python train.py --n_layer=13 --d_model=256 --routed_scale=19.1 --router_z_loss=0.001 --init_std_router=0.0206 --lr_router=0.00119 --beta2=0.95 --train_tokens=851200000
Below are experts of layer 6 (counted from 0) of a mixture-of-experts language model. Rows are named router (the router's row for the expert), down (a neuron's output weights, with its number) and show model dimensions 0-255. Each number is 128 + 24 x the weight over its row's rms, rounded and kept within 0 to 255.
Before each expert's rows: a language model's description of what the expert responds to. This comes from a sample of Wikipedia text that the model never trained on.

# expert 14
It responds to: Place and name parts
router [ 94 134  87 127 154 131  95 166 181  95 106 110 135 121 137 104 125 134 126 101 143 102 120  94 153 156 149 151 116 113 108 105 143 150 165 139  93 147 105 126  95 119 108 124 143 146 157  99 130 149 157 118  85 136 125 104 125 127 129 124 104  67 159 153 160 109 131 161 146 112 146 143 123 114 106 107 157  99 129 167  86 150 148 147 118 132 130 143 152  86 106 153 138 158 106 165 110 154 134 164 100  98 147 136 166 162 118  98 128 113  80  97 149 118 144  97 143 121 106  96  92 155  92 141  86 103 131 103 178  94 131 116 148 145  70 137 157 111 160 140 105 165 122 113 119 145 161 131 154 100  97 104 150 148 136 155 107 125 119 127 150 104 155 164 123 109 106 135 116  92 143 152 147 132 165 114 102 110 106 118 144 144 144 110 160 145 133 118  99 115 117 109 140 110 130 127 158  85  93 103 154 145 147 141 141 146 106  91 181 141  99  98  71 166 115  99 146 126 144 114 114 130 130 122 157 122 109  95 126 136  88 118 103 112 144 174 139 131 126 116 153 117 170 149 133 153 133 149 107 163 108 118  79  88 145 153]
down0 [106 131 131 103 128  81 158  91 141 144 134 171  49 105 160 140 118 140 151 147 162 153 114 150 100 116 147 130 147 189  92 175 116 146 131 125 109 130 113 121  80 125 154 116 154 142 140 159 163  77 149 131 145 133 139 148 155 178 134 147 116 106  86 126 147 174 169 137  92 120  72 117 115 156 134  99 145 112 113 107 127 193 140 105 102 155 136 149 123 184 161 125 124  48 138 113 144 143 153 133 143 106 143 124 119 154 133 145 106  87 145 101 160 151 115 167 120 121 124 144 130 151 132 126 121 144 147 142 158 140 127 134 138  85 119 155 131 116 131 140 163 142 115 129 116 136 129 144 130 114 159  90  99 109 150 121 160 176 116 123 153 121 115 126  96 151 149 136 160 150 117 154 125 116 157 126 121 133 150 138 130 113 129 136 132  96 130 137 140 189 102 162 126 121 125 105 157  91 146 143 130 138 132  97 110 118 129 152  90  94  87 174 135  83 158 100 131 119  93 119 138 130 147 131 149 147 152 125 149 141 169  96 101 125 170 100 123 114 141 118 153 113  92 157 107 133 146 148 131 146 163 146 153 131 127 140]

# expert 7
It responds to: Mid-word fragments, table scores
router [104 158 101 147 157 147  97 155 164  98  93 107 149 106 144 102 100 149 147  95 157 104 103  99 153 151 160 156 113 104  99  98 143 153 150 150 107 143 132 148 100 101 100 126 155 153 144 107 139 161 157  98  99 144 103 103 148 150 117 154 115 110 153 162 148 105 109 151 151 113 154 150 104 154  94 107 148 110 143 155  98 158 148 154 143 106 162 151 152 106 102 145 144 163 107 154 108 144 108 147  96  97 149 138 151 135 109 106 150 100 105 105 161 114 145  99 153 105  99 107 101 160  99 139 103 102 151 133 159 108 104  96 153 151 102 147 159 105 145 152  96 175  96 110 103 149 148 149 155 100 103 107 161 132 127 152 102 110 109 148 132 103 154 152 125 113 102 151  98 109 148 138 158 103 149 103  97  99 104 152 147 150 136 102 162 140 154 111 109 149 100  98 140 104 149 158 155 102 102  97 152 154 148 141 132 155  99 104 154 153 107 112  95 149 105 112 149  97 156  99 101 116 154 108 160 113 103 106 152 145 107 106 103  98 147 154 153 158 105 107 142 113 151 148 146 150 152 152 103 147 100 129  95  95 158 151]
down0 [141 107 134 117 141 101  95  96 112 133 177  93 101 116 130 140 104  96 157 121 114 150 125 135 104 133 141 161 121 173 129 120 100 104 133 112 152 132 127 110 115 144 147 154 135 120 131 128 118 108 140  90 131  82 120 103 137 132 151 113  94 138 154 128 100 136 150 141 153 125 116 114 185 139 112 123 109  99  73 123 130 147  92 136 133 128 145  79 121 128  86 129 150  73 135 102 133 135  92 141 178  90 127 141 132 118 144 111 144 103 131 122 108 167  80 117 116 136 109 151 118 151 169 104 118 110 147 145 134 117 119 140  97 111 181  77 166 111 101 125 110 126 114 143 144 107  94 183 132 166 132 149 130 101 141 126 143 169 164 103 107 150 156 136  88  95 133 113 187 126 164  87 123 166 153 145 112 150 134 104 157 143 156 144 158 101 146 163 188 135 129 138  62 128 122 130 141 100 127 108 156 135 116  97 111  91 181 140 145  81  87 114 164  76 144 104 144 138 125  76 150 110 142 160 147 164  99 144 145  95 142 126 119 125 139 118 118 101 137 125 107 129 117 162 116 151 128 131 146 113 141 149 127 124 104 138]

# expert 3
It responds to: Table pipes and separators
router [104 158 101 147 157 147  97 155 165  98  93 107 149 106 144 102 100 148 146  95 157 105 103  99 153 151 160 156 113 105  99  98 143 153 150 151 106 143 133 148 100 101 100 126 155 153 144 107 139 161 157  97  99 144 103 103 148 150 117 154 115 110 153 162 149 105 109 151 151 113 154 150 104 154  94 107 148 110 143 155  98 158 148 154 143 106 162 151 152 106 102 146 144 163 107 154 108 144 109 147  96  97 149 138 151 135 109 106 150 100 105 105 161 114 144  99 153 105  99 107 101 160  99 140 103 102 151 134 160 108 104  96 153 152 102 147 159 105 145 152  96 175  95 109 103 149 148 149 155 100 103 107 161 132 128 152 102 110 109 148 132 103 154 152 125 113 102 151  97 109 148 139 158 104 149 103  96  99 104 152 147 150 135 102 162 140 155 111 109 149 101  98 140 104 149 158 155 102 101  97 152 155 148 141 132 155  99 104 153 152 107 113  95 148 105 112 149  97 156  99 101 116 154 108 160 113 104 105 152 145 107 106 103  98 147 154 153 158 106 106 142 113 151 148 146 150 152 153 103 147 100 129  95  96 158 151]
down0 [144 128 185 151 153 143 135  66 138 117 141 120 110 109 110 123 104 130  94 139 127 120 121 123 129  97 124 101 153 143  97 148 141 132 118 153 139 136 134 137 133 133 132 158 109 139 133 122 132 148 155 118 149  99  54 151 135  93 114 135 105 132 136 108 125 123 130 119 139 111 114 101 135 111 122 127 165 118 134 119 113 109 107 115 101 159 174 129 109 144 108 137  97 106 111 123 166 180 125 130  90 153 134 136 129  62 112 130 111 113 172 118 145 135 160 170 117 166 177 130 163 163 154 137 136 126 123  96 122 143 102 107 100 164 125 107 133 112 132 123  82 144 131 166 116 129 104  81 130 139 176 163 121 113 114 106 120 114 149  95 110 121 101 119 111 150 179 105 170 112 118 106 129 123 148 129 108  94 123 127 153 175  75 148 115 122  97 142 137 159 131 143 119 121 111 143 163  90 131 166 129 160 190 130 177  73  97 156  64 101 119 113 133 103 125 107 134 127 175 129 144 104 127  98 113 138 123 101 115 115 151 158 126 113 141 132  89 127 117  96 100 124  69 174 102 129 134 106 141 140 181 126 163 127 124 153]

# expert 39
It responds to: Table pipes, word starts
router [104 158 101 147 157 147  97 155 165  98  93 107 149 106 144 102 100 149 146  95 158 104 103  99 153 151 160 156 113 104  99  98 143 153 150 151 106 143 133 148 100 101 100 126 155 153 144 107 139 160 157  98  99 145 103 103 148 151 117 154 115 110 153 162 148 105 109 151 151 113 154 150 104 154  94 107 148 110 143 155  98 158 148 154 143 106 162 151 152 106 102 145 144 163 107 154 108 144 108 147  96  97 149 137 152 135 109 106 150 100 105 105 160 114 145  99 153 105  99 107 101 160  99 139 103 102 151 133 160 107 104  96 153 151 103 147 159 105 145 153  96 175  95 109 103 149 148 149 155 100 103 107 161 132 127 152 102 110 109 148 132 103 154 152 126 113 102 151  98 109 148 139 158 104 149 103  96  99 104 152 147 150 136 102 162 140 155 111 109 149 100  98 140 104 149 158 155 102 101  97 152 154 148 141 132 155  99 105 154 152 107 112  95 149 105 112 149  97 156  99 101 116 154 108 160 113 103 106 152 145 107 106 104  98 147 154 154 158 106 107 142 113 151 148 146 150 152 152 102 147 100 129  95  95 158 151]
down0 [121 173 134 128  83 118 122  92 115 165 121 104 114 132 124 121 137  84 120 126 112 103 139 163 124 136 169 109 108 100 132  94 137 143 170 127  90 128 161 155 107 126 147 121 125 112 103 148 101 115 121 107  91 155 125  96 130 139 135 150 127 136 133 128 112 152 173 120 144 121 131 104 152 113 119 119  89 109 149  84  97 107 123 139 110 107 180 132 131 123 130  97  99 146 155  94 147 153 115 167 120  97 164 131 106 113 117 129 116  82 149  97 147 173 149 126  99 120 114 125 162 159 155 117 124 116 142 180 132 138 141 152 127 133 171  80 133 112 124 107 129 135 152  92 112 113  87  96 122 140 141  91 135 124 141  90 152 172 162 122 117 116  94 144 125  97 149 120 143 135 135  84 115 122 147 144  82 109  71 113 143 136 160 148 161  93 159  85 130 138 156 121 108 113 113  83 122 102 129 119 139 108 139 127 131 122  69  96 125  89 105 103 136 148 171 135 171 167 109 116  95 116 113 139  92 147 132 147 177 142 175 119 103 135 154 114 101 129  64 141 159  94  86 140 140 117 111 132 155 125 167 103 101 119  89 140]

# expert 18
It responds to: Punctuation in technical notation
router [104 158 101 147 157 147  97 155 165  98  93 107 149 106 144 101 100 149 147  95 157 104 103  99 153 151 160 155 113 104 100  98 143 153 150 151 107 143 133 148 100 101 100 126 155 154 144 107 139 161 158  98 100 144 103 103 148 150 118 154 116 110 153 161 148 105 109 151 151 113 154 150 104 154  94 107 148 110 143 155  98 158 149 154 143 106 162 151 152 106 102 145 144 163 107 154 108 144 108 146  96  97 149 137 151 135 109 106 150 100 105 105 161 114 144  99 153 105  99 107 101 160  99 139 103 102 151 134 159 108 104  96 153 151 102 147 159 105 145 152  96 175  95 109 103 148 148 149 155 100 104 107 161 132 128 152 102 110 109 148 132 103 154 152 125 113 102 151  98 109 148 138 158 104 149 103  97  99 105 152 147 150 135 102 162 140 155 110 109 149 100  98 140 104 149 158 155 102 101  96 152 154 148 141 132 154  98 104 153 153 107 113  95 148 105 112 149  97 156  99 101 116 154 108 160 113 103 105 152 145 107 106 103  98 147 154 153 158 106 106 142 113 151 148 146 150 152 152 102 147 100 129  95  96 158 151]
down0 [119 151 157  81 120  93 142 113 121 118 156 125 143 120 128 117 147  98 152 122 122 112 132 128 110 118 126 131 132 133 142 103 118 142 119 138 147 102  95 102 129 173 119  67 102  88 112 121 112 160 163  99 137 129 141  96 171 167 150 142 108  91 146 102 104 169 152 121  91 123 119 109 188 150 111 119 175  99 162 105 118 135 115 119 109 158  95 125 155 124 118 126 107  95 132 146 168 131 169 118 113 105 137 125 133 133 131 111  89 106 105  69 127 102  71 133  94  93 146 173 168 171 126 104  91 113 161 151  95 123 130 134 103 133  93 116 146 146 134 115 184 144 133 143 141 138 111 115 106 162 124 161 129 152 142 101  98 122 140 136 118 122 125 151  98 148 134 119 165 159 145 103 112 109 142 139 136 144 128 161 120 145 109 118 100 136 142 129 147 128 145 166  99 143 114  83 195 105 143 124 119 117 130 134 184 131 115 160 119  83 102 147 112  86 135 130 157 117 118 121 151 128 131 120 112 109 100 140 126 117 174  96 160  75 154  84 135 111 128 124 159  95 100 101 136 166 142 174 113 122 152 138 128 102 171 121]

# expert 29
It responds to: Prepositions in, by, via
router [101 148 105 154 160 149 111 135 150  86 100 114 158 132 138  85 124 126 151 113 152 121 112  96 160 174 158 124 122 111  96 115 130 145 160 140  95 147 140 149 102 118 108 124 136 137 136 134 127 147 137 106 113 156 125 107 157 163 120 152 118 105 160 155 154 114 116 156 131 130 134 148 106 151 109 118 154 129 139 156 121 166 147 160 152 101 169 147 170  97 108 144 145 168 114 147 116 142 116 128 100 100 159 128 163 156 121 119 156  93  99 105 156 116 147 109 137 110  93 113 106 157  97 162 105 105 167 117 167 113 112 113 156 155 108 167 149 112 138 163 116 156  99 115  91 161 148 153 158 108  93  98 174 138 125 133 116 111  96 151 128 106 146 147 134 123 122 140 116  99 157 154 122 109 147  89 104  85 115 160 172 179 137 102 162 157 162 104 120 141  95  98 163  93 154 159 139  95 117  99 140 147 140 159 128 140 118  95 153 141 108 124  98 156 102 135 130 111 151  88 100 139 137  93 137 108 122  97 159 177 111  90 102  86 144 152 158 146 107 130 145  93 152 173 161 142 171 142 116 143  88 125 114 117 150 134]
down0 [103 139 150 145 165 148  94 123 128 140 131 160 121  92 118 120 110 124  91 156 119 130 150 138 137 118 128 154 145 119 124 125 103 147 171 124 112 135 101 121 119 116 112  98 134 178 117 167  59  92 149 114 114 129 129 128 149 126 120 109 123 135 138 142 163 143 169 163  76 147 117 121 186 141 161 112  84 117 150 104 115 110 151 137 146 103 119 133  87  91 111 119 126 123 155  85 128 145 162 130 151  98 114 117 115 111 115 121 147 153 152 133 150 163 103  92 120 124 112 163 179 117 125 113 106  95 137 134 159 109 111 144  82 114 128  58 160 112 111  94 177  72 111 122 117  96  88  96 109 153 115 119 122  99 141 125 133 122 144 142 118 108 113 143  99 155 130 132 127 120 122 154  98 101 152  83 132 114 134 124 155 161 124 106 160  98 143 109 134 137 117 132 124 101 129 127 159 111 128  97 167 164 154  56 133 109 131 138 109 119  94 150 122 112 137 116 180 142 137 159  92 107 151 128 116 127 127  98 143 108 122 134 161 122 148  79 135  70 105 132 145 105  92 149 127 122 120 160 162 108 172 119 113 153  71 117]

# expert 28
It responds to: Word starts after space
router [104 158 101 148 157 147  97 155 165  98  93 107 148 106 144 102 100 149 147  95 157 104 103  99 153 151 160 155 113 104  99  98 143 153 150 151 107 143 133 148 100 101 100 126 155 153 144 107 139 161 157  98  99 145 103 103 148 151 118 154 115 110 153 162 148 105 109 151 151 113 154 150 104 154  94 107 148 110 144 155  98 158 148 154 143 106 162 151 152 105 102 145 144 163 107 154 108 145 109 147  96  97 149 137 151 135 109 106 150 100 105 105 160 114 144  99 153 105  99 107 101 160  99 140 104 102 151 134 159 107 104  96 153 151 102 147 159 105 145 152  96 175  96 110 103 148 148 149 155 100 103 107 161 132 128 152 102 110 109 148 132 103 154 152 126 113 102 151  98 109 149 138 158 104 149 103  96  99 104 152 147 150 136 102 162 140 155 110 109 149 101  98 140 104 149 158 155 102 101  97 152 154 148 141 132 155  99 104 154 152 107 113  95 149 105 112 148  97 156  99 101 117 154 108 160 113 103 105 152 145 107 106 104  98 147 154 154 157 106 106 142 113 151 148 145 150 152 152 103 147 100 129  95  95 158 151]
down0 [ 88 133 116 126 156 137 106  71 142 110 110 155  87  98 107  85 115 116 113 144 114 155 164 141 132 133 102 125 153 101 136 116  97 107 152 116 111 102 143 124 150 156 139 120 136  88 158 170 114 112 163 128 116 132 140 120 169 137 140 156  92  89 127 118 125 131 124 138  92 130 108 157 152 144 110 117 138 141 159 107  83 127 139 123 121 175 117 124 124 142 130 161 135  80 140 141 160 137 140 130 134 124  72 112 149 113 113  81 116 127 152 120 160 129  83 106 114  98 156 144 123 110 191 123  82 123 203  88 171 130 116 147  81 160 117 140 145  96 121 147 140 132 102 134 120 129 145  97  90 155 117 142 123 141 180 111 176 107 153 124 107 118 105 136 125 123 137 118  99 112 144 115 127 148 149 141 120 145 143 134 140 102 142  89 122 116 125 130 152 117 124 141 135 136 152 125 161 100 143  62 156 155 131 132 159 139 110 141 102 156 126 152 146 114  96 180 194 110 122 145 163  85 147 101  92 110 114 127 128  95 119  89 129 130 148 108 128 132 138  81 145  89  98 186 112 110 110 177 117 114 142 108 129 127 133 137]

# expert 19
It responds to: Function words, punctuation, fragments
router [104 158 101 147 157 147  97 155 164  98  93 107 148 106 144 102 100 148 146  95 157 104 103  99 153 151 160 155 113 105  99  98 143 153 150 151 106 143 132 148 100 101 100 126 155 154 144 107 138 160 158  97  99 145 103 103 148 151 118 154 115 110 153 162 149 105 109 151 151 113 154 150 104 154  94 107 148 110 143 155  99 158 148 154 143 106 162 151 151 106 102 145 144 163 107 154 108 144 109 146  96  97 149 137 151 135 109 106 150 100 105 105 161 114 144  99 153 105  99 107 101 160  99 140 104 102 151 134 159 108 104  96 153 152 102 147 159 105 145 152  96 176  96 109 103 149 148 149 155 100 103 107 161 132 127 152 102 110 109 148 132 103 154 152 125 113 102 151  98 109 149 138 158 103 149 103  97  99 104 152 147 150 136 102 162 140 154 111 109 149 100  97 141 104 149 158 155 102 101  96 152 154 148 141 132 154  99 104 153 152 108 112  95 149 105 112 148  97 156  99 101 117 154 109 160 113 104 105 152 145 107 106 103  98 147 154 154 157 105 106 142 113 151 148 146 150 152 153 103 147 100 129  94  95 159 151]
down0 [160 120 136  89 141  95 127 146 147 141 128  69 112 159 123 151 107 106 149 115 109 114  93 156  95 128  95 104 120  98 111 126 145 124 164 141 123 145 107 103 125 116 136 132 128 170 111 149 123 128 144 100 132 138 138 124 172 136 139 169  97 137  97 115 122 151 147 131 147 142 125 117  81 123 132  92 168 111  59  71 125 138 135  74 115 149 164 141 146  89 169 135 106  86 107 163 131 119 122 166 169 137 163 122 146 131 161  77 130  66 140 124 145 194 125 107  99  98 139 127 117 132 192 116 103 118 150 142 100 118 107 135  59 167 109 142 143 177 129 131 150 167 122 148 136 131 115 115 104 191 171 126 147  94 142 135 112 127 145 103 122 126 114 135 102 102 174 130 145 132 124 136 136 106 162 138 109 120 125 118 124 128 110 122 121 111 115 150 141 126 131 146 132 148 102 126 120  87 151 114 115 120 155 129 180 135 160 138  80  86 136 108 125 113 102 159 155 112 119 143  99 133 148 134 119 151 105  76 135 101 125 114 129 133 120 117 135 162  79  81 149 123 125 147 104 109 105 135 126 125 149 115 118 116 111 138]

# expert 10
It responds to: Possessive pronouns
router [103 151 103 142 150 139 115 151 155 103 109 107 149 137 150 103  97 145 144 102 142 128  93 110 158 157 139 160 108 108 106 109 147 159 136 161 111 161 153 143 110 100  91 131 155 154 137 125 148 158 165 110 112 142 117 107 156 159 131 147 124  96 143 156 146 111 109 151 156  96 130 151 116 160 106  87 153 112 144 165  96 142 150 134 147 104 161 170 147 117  88 158 140 177 111 131 100 148  99 149  97 113 159 126 164 179 106  98 148  82 124 100 149 110 145 110 141 111 113  98  94 155 114 150  95 123 147 113 138 129  98 104 163 156  99 151 137 104 162 157 116 160 101 117 105 142 157 168 148  90 116  82 152 127 114 146  97 123 103 135 133 101 156 139 114 110  99 134 130 112 170 122 161  85 143  97  96 109 128 165 150 160 119  92 163 152 160 112 131 143 109 102 148  83 149 131 159 101 107 125 159 156 147 143 129 136 103 110 149 159 120 118  93 137 101 114 149 101 167 116  92 115 152  94 154 104 124  95 148 152 123 110 110 112 130 139 147 137  90 102 148 117 134 156 132 145 164 145 102 153  90 133 127  93 174 145]
down0 [150 128 159 120 140 137 114 104 125 132 137 150 133 113  86 155 127 135 117 133 143  84 124 134 129 136 138 144  99 136  98 154 162 135 166 148 145 116 153 122  81 103 114 110 147 142 120 153 147 130 181  89 161 141 109 103 146 129 145 161 102 155 144 150 113 151 164 154 158 104  87  70 154 113 120 126 134 101 163 114 160 128 133 150 115 136 162 153 128 171 102 110  93 161 135 119 118 176  95 193 133 113 162 137 159 139 143 112  95 121 127  70 148 163 173 122 102 123 114 123  92  80 140 143 134 112 134 116 145 116 118 124 122 131 126 136 124  97 138 122 148 140 105 128 152 114  69 147 142 128 137 132 105 138 130 146 129 179 115 100 114 182  97 163 126 136 157 120 142 110 143 124 121 126 112 114 102 151 108 152 120 112 101 156 110 146 155  80 112 163 106 135 123 139 130 132 145 122 117  75 122 150 152 122 118 102 129 169 127 151 131 126 130 121 132 106 158 137 138 126 168 142 149 141 130 177 111 136 112  94 143 152 150  98 111 108  96  71 111 115 138 113 109  96  79 102 109  58 138 135 194 111 110 171  98 105]

# expert 36
It responds to: Digits inside numbers
router [104 158 101 147 157 147  97 155 164  97  93 107 148 106 144 102 100 149 147  95 157 104 104  99 153 151 160 156 113 104  99  98 143 153 150 150 106 143 132 148 100 101 100 126 155 154 144 107 139 160 157  98  99 145 103 103 148 151 117 154 116 110 153 162 149 105 109 151 151 113 154 150 104 154  94 107 148 110 144 155  98 158 148 154 143 105 162 151 152 106 102 145 144 163 107 154 108 144 108 147  96  97 149 137 151 135 109 106 150 100 105 105 160 114 144  99 153 105  99 107 101 160  99 140 103 102 152 134 159 108 104  96 153 152 103 147 159 105 145 152  96 175  96 109 103 149 148 149 155 100 103 107 161 132 127 152 102 110 109 148 132 104 154 152 126 113 102 151  98 109 149 138 158 104 149 103  97  99 104 152 147 150 136 101 162 140 155 110 109 149 101  98 140 104 149 158 156 102 101  97 152 154 148 142 132 155  98 104 153 152 107 113  95 149 105 112 149  97 156  99 101 116 154 108 160 113 103 106 152 145 107 106 104  98 147 154 154 157 105 106 142 113 151 148 146 150 152 152 102 147 100 129  95  95 158 151]
down0 [118 139 133 142 100 130 141  81 124 140 146 101 100 136 129 144 131 110 146 162 114 105 153 146 155  93  87 118 111 156 107 132  80 108 152 130 112 188 128 142 125 159 131  71 151 163 123  94 116 135 163 105 129 126 175 151 125 146 163 159 130 145 171 107 136 145 151 180 127 115 130  90 157 133 146  98 133 133 119 138 155 121 105 131 137 137 115  84 131 172  99 117 143 147 139 205 110 111 130 126  80 116 164 129 145 108 126 107 125  65 120 146 137 154 130 130 127 143  82 146 132 133 107 138 123  93 145 121  92 150 134 133 102  98 103 134 171 160 136  96 109 148 111 138 103 138 103 110 148 138 149 126 142 128 117 159 104 147 203 152 114 129 134 131 133 125 138 130 147 123 115 138 120  80 164  97 108 107 123 142 175 154 122 106 126 130 171 123 125 139 139 125 133 145 122 137 142  89 151 116 178 116 142 132 129 132 101 147 116  91  74 121 119 115  95 100 131 102 111 159  98 110 105  95 168 121 163 108 150 121 118 113 106 142 113  87  87 143  93 101 123 169 118 136 136 143 117 144 123 175 158 177 116 130  74 128]

# expert 8
It responds to: Mid-name word pieces
router [114 134 115 142 150 154  97 155 155 113  95 119 139 107 164 113 102 127 158 106 152 107 135 125 148 148 149 129 126 102  99  90 124 188 168 145 113 156 111 159 112  98  95 132 166 152 139 116 137 146 172 120 101 141  99  98 167 145 117 143 118 100 181 176 126 135 124 166 131 110 143 146 116 141 124  91 157 107 149 145  92 170 131 178 148  75 174 150 162  94 120 135 136 165 104 153 123 157  90 132 125 107 139 136 140 147 102  95 149  96  99  90 147 115 145 120 153  96 116 124  94 148  91 149  94  87 142 129 145 117 125 100 144 132 105 142 177 128 135 124 110 174  87 118 116 172 168 139 149 106 109  99 170 149 116 156 141  93 121 170 151 110 137 151 125 128  98 136  77  86 171 140 146 116 145 115 120 113 117 162 141 152 147 109 136 116 146 132 111 135 109 109 140  97 161 127 151 104 102 108 125 155 163 151 135 155  95 131 129 138 117 107 105 146 102 116 148 129 161 108 117 122 134 108 146 108  93 115 163 141 125  98  85 116 141 170 167 150  97 124 124 117 143 159 144 145 136 141 117 158 116 151  91 100 125 144]
down0 [125 143 118 103 118 133 106  69 106 111 110 143 110 101 124 142 162 116 156  98 134  82  89 153 125 157 147  91 140 118 121 159  85  95 171 139 143 129 122 151 121 158 102 108 145 104 141 178 109 129 165 124 173 116 114 160 164 161 187 118 155 118 153 122 118 142 180 169 111  90 137 102 185 163 113 143 134 108 110  84 135 143 117  96 104 132 111 108 147 112 128 116 125 115 142 127 134 152 144 154 146 105 119 159  87 107 118 148 108  77 135  83 115 134 153 126 114 134 159 165 128 143 134 120 129  77 158 114 144 148 103 128 105 137 113 119 144 159 105 121 137 142  97 139 115 130 132 151 131 145 149 131 147 132 116 152 161 155 152 100 138 168  91 132  88  83 126 128 107 155 138 124 117 118 154 161 141 137 157 111 160 126 136 146 134  62 144 150 117 118 149 112 108 107  80 126 148  88 134 112 167 131 147 125 156  89 140 107 107  87 101 104 151  84 123  90 173 117 151 128 123 106 107 152 140 132 152 127 113 135 170 122 102 124 140 102 162 113 139 128 179 149 105 121 124 137 102 108 120 126 177 154 113 168 114 128]

# expert 5
It responds to: Name and phrase starts
router [104 158 101 147 157 147  97 155 165  97  93 107 148 106 144 102 100 149 146  95 157 105 103  99 153 151 160 155 113 104  99  98 143 153 150 150 107 143 132 148 100 101 100 126 155 153 144 107 139 161 157  98  99 145 103 103 148 151 117 154 116 110 153 162 148 105 109 151 151 113 154 150 104 154  94 107 148 110 143 155  98 158 148 154 143 106 162 151 152 106 102 145 144 163 107 154 108 144 108 147  96  97 149 138 152 135 109 106 150 100 105 105 160 114 144  99 153 105  99 107 101 160  99 139 103 102 151 133 159 108 104  96 153 152 102 147 159 105 145 152  96 176  96 109 103 148 148 149 155 100 103 107 161 132 127 152 102 110 109 148 132 103 154 152 126 113 102 152  97 109 149 138 158 104 149 103  97  99 104 152 147 150 135 101 162 140 154 111 109 149 101  98 140 104 149 158 156 102 101  97 153 154 148 141 132 155  98 105 154 152 107 113  95 149 105 112 149  97 156  98 101 116 154 109 159 113 103 105 152 145 107 106 103  98 147 154 154 157 106 106 142 113 151 148 146 150 152 152 103 147 100 129  95  95 158 151]
down0 [101  91  97 138  76  95 118 132 157 159 134 148 119 139 141 163 148 135 128 143 131 128 149 143  97 158  99 127 117 125 115 159  97 102 146 130 121 141 115 118  99 138 167 134 135 136  83  94  98 122 156 124 132 134 131 147 139 131  84 143 122 131 150 103 143 120 161 114 151 171  91 132 138 109 123 108 145 104 140  78 124 156 156 144 108 135 138 142 118  99 142 101 137 168 138 132 136 105 100 114 127  62  99 133 130 120 122 111  69  93 136  98 160 123 115 107 109 150 115 173 177 156 176 122 124  89 148  95 143 106  92 135  90 111 104  74 166 129 122 124 101 123 142 132  91  84 109 138 117 159 111  83 107 100 161 127 139 130 143 143 121  87  99 164 106 138 135 118 152 148 126 106  64 136 117 146 130 130 121 159 167 109 160 124  75 102 133 140 103 124 154 140 130 145 148 131 154  76 197 129 135 126 139 119 152 108 105 118 106 141  86 134 130 101 111 153 152 117 139 166 136 129 138 117 110 157 129 101 132 112 153  97 135 118 150  71 133  95 113 135  97 132 120 114 123  86 140 112  97 128 175  88  96 127 110 115]

# expert 38
It responds to: Adverb and derivational suffixes
router [120 153  95 163 134 150 108 144 136 121  83 124 161  95 123 108 116 151 152 110 138  93  98 120 172 145 151 168 115 106  97 125 126 150 153 147 126 146 144 150 101 119 103 144 156 148 160 111 141 154 146  89 112 143 102 108 169 132 110 152 120  98 156 131 159 120 111 166 177  92 148 147 117 151  86 108 162 120 117 141 114 157 118 163 134 117 167 155 158 130 110 139 162 155 118 146 105 163 101 169 109 116 142 129 140 150  94 115 163 113 116 104 158  98 172 100 137  84 115 112 131 147 109 128 135 107 142 141 147 114 149  99 149 143 110 156 146  89 141 123  81 168 137 105  98 152 141 151 148 104 131 128 141 159 130 167 110 118  98 136 140 119 149 154 108 101 112 155 112  95 145 134 160 130 150 117 105 108 109 180 150 142 140  87 126 133 106 113 118 166 120 123 129  98 148 146 148  99  75 112 169 178 169 150 152 174 122  87 133 134  84 108 102 163  82 119 158 122 178 100 116 133 131 106 154 107 111 125 171 128 142 101 121  99 143 126 146 147 103 110 153 107 147 164 174 143 130 162 109 148 122 135 109 109 135 136]
down0 [134  78 148 137 152 163 120 124 129  93 119 138 121 108  89 128 124 102 110 143 136 135 105 162  76 119 128 116 106 140 124 141  86 125 119 133 126 122 107 107 112  96 142 107 142 150  84 140 103 136 162 105 142  97 103 140 166 168 147 165 106  86 126 113 151 135 169  91 103 145  63 108 138  98 168 118 105 117 135 122 127 133  96 103 107 108 148 145  85 126 149 112 145 124 111 130 124 155 122 126  97  90 173 115 140 107 132 123 143 160 125 116 133 130 120 131 103 140 119 102 123 128 159  78 129 127  94 172 135 128 110 128  85 108 112  99 133 148  89 136 138 150 138 131 114 133 132  91 114 135 134 133 134 110 145 172 123 132 164 151 136 114 129 148 130 145 163  97 128 143  89 123 106 152 150 147  85 105 154 132 126 145 149 158 138  73 122 107 171 161 160 134 126 116  97 119 141 103 141 118 161 141 126 121 177 134  86 154  86  86 114 123 151  43 142 154 108 128 167 153 151 153  97  90  77 152 126 159 121 142 193 143 126 107 143 113 113 125 124 108 141  70 122 135 106 142  92 143 167 125 160 144 122 150 109 139]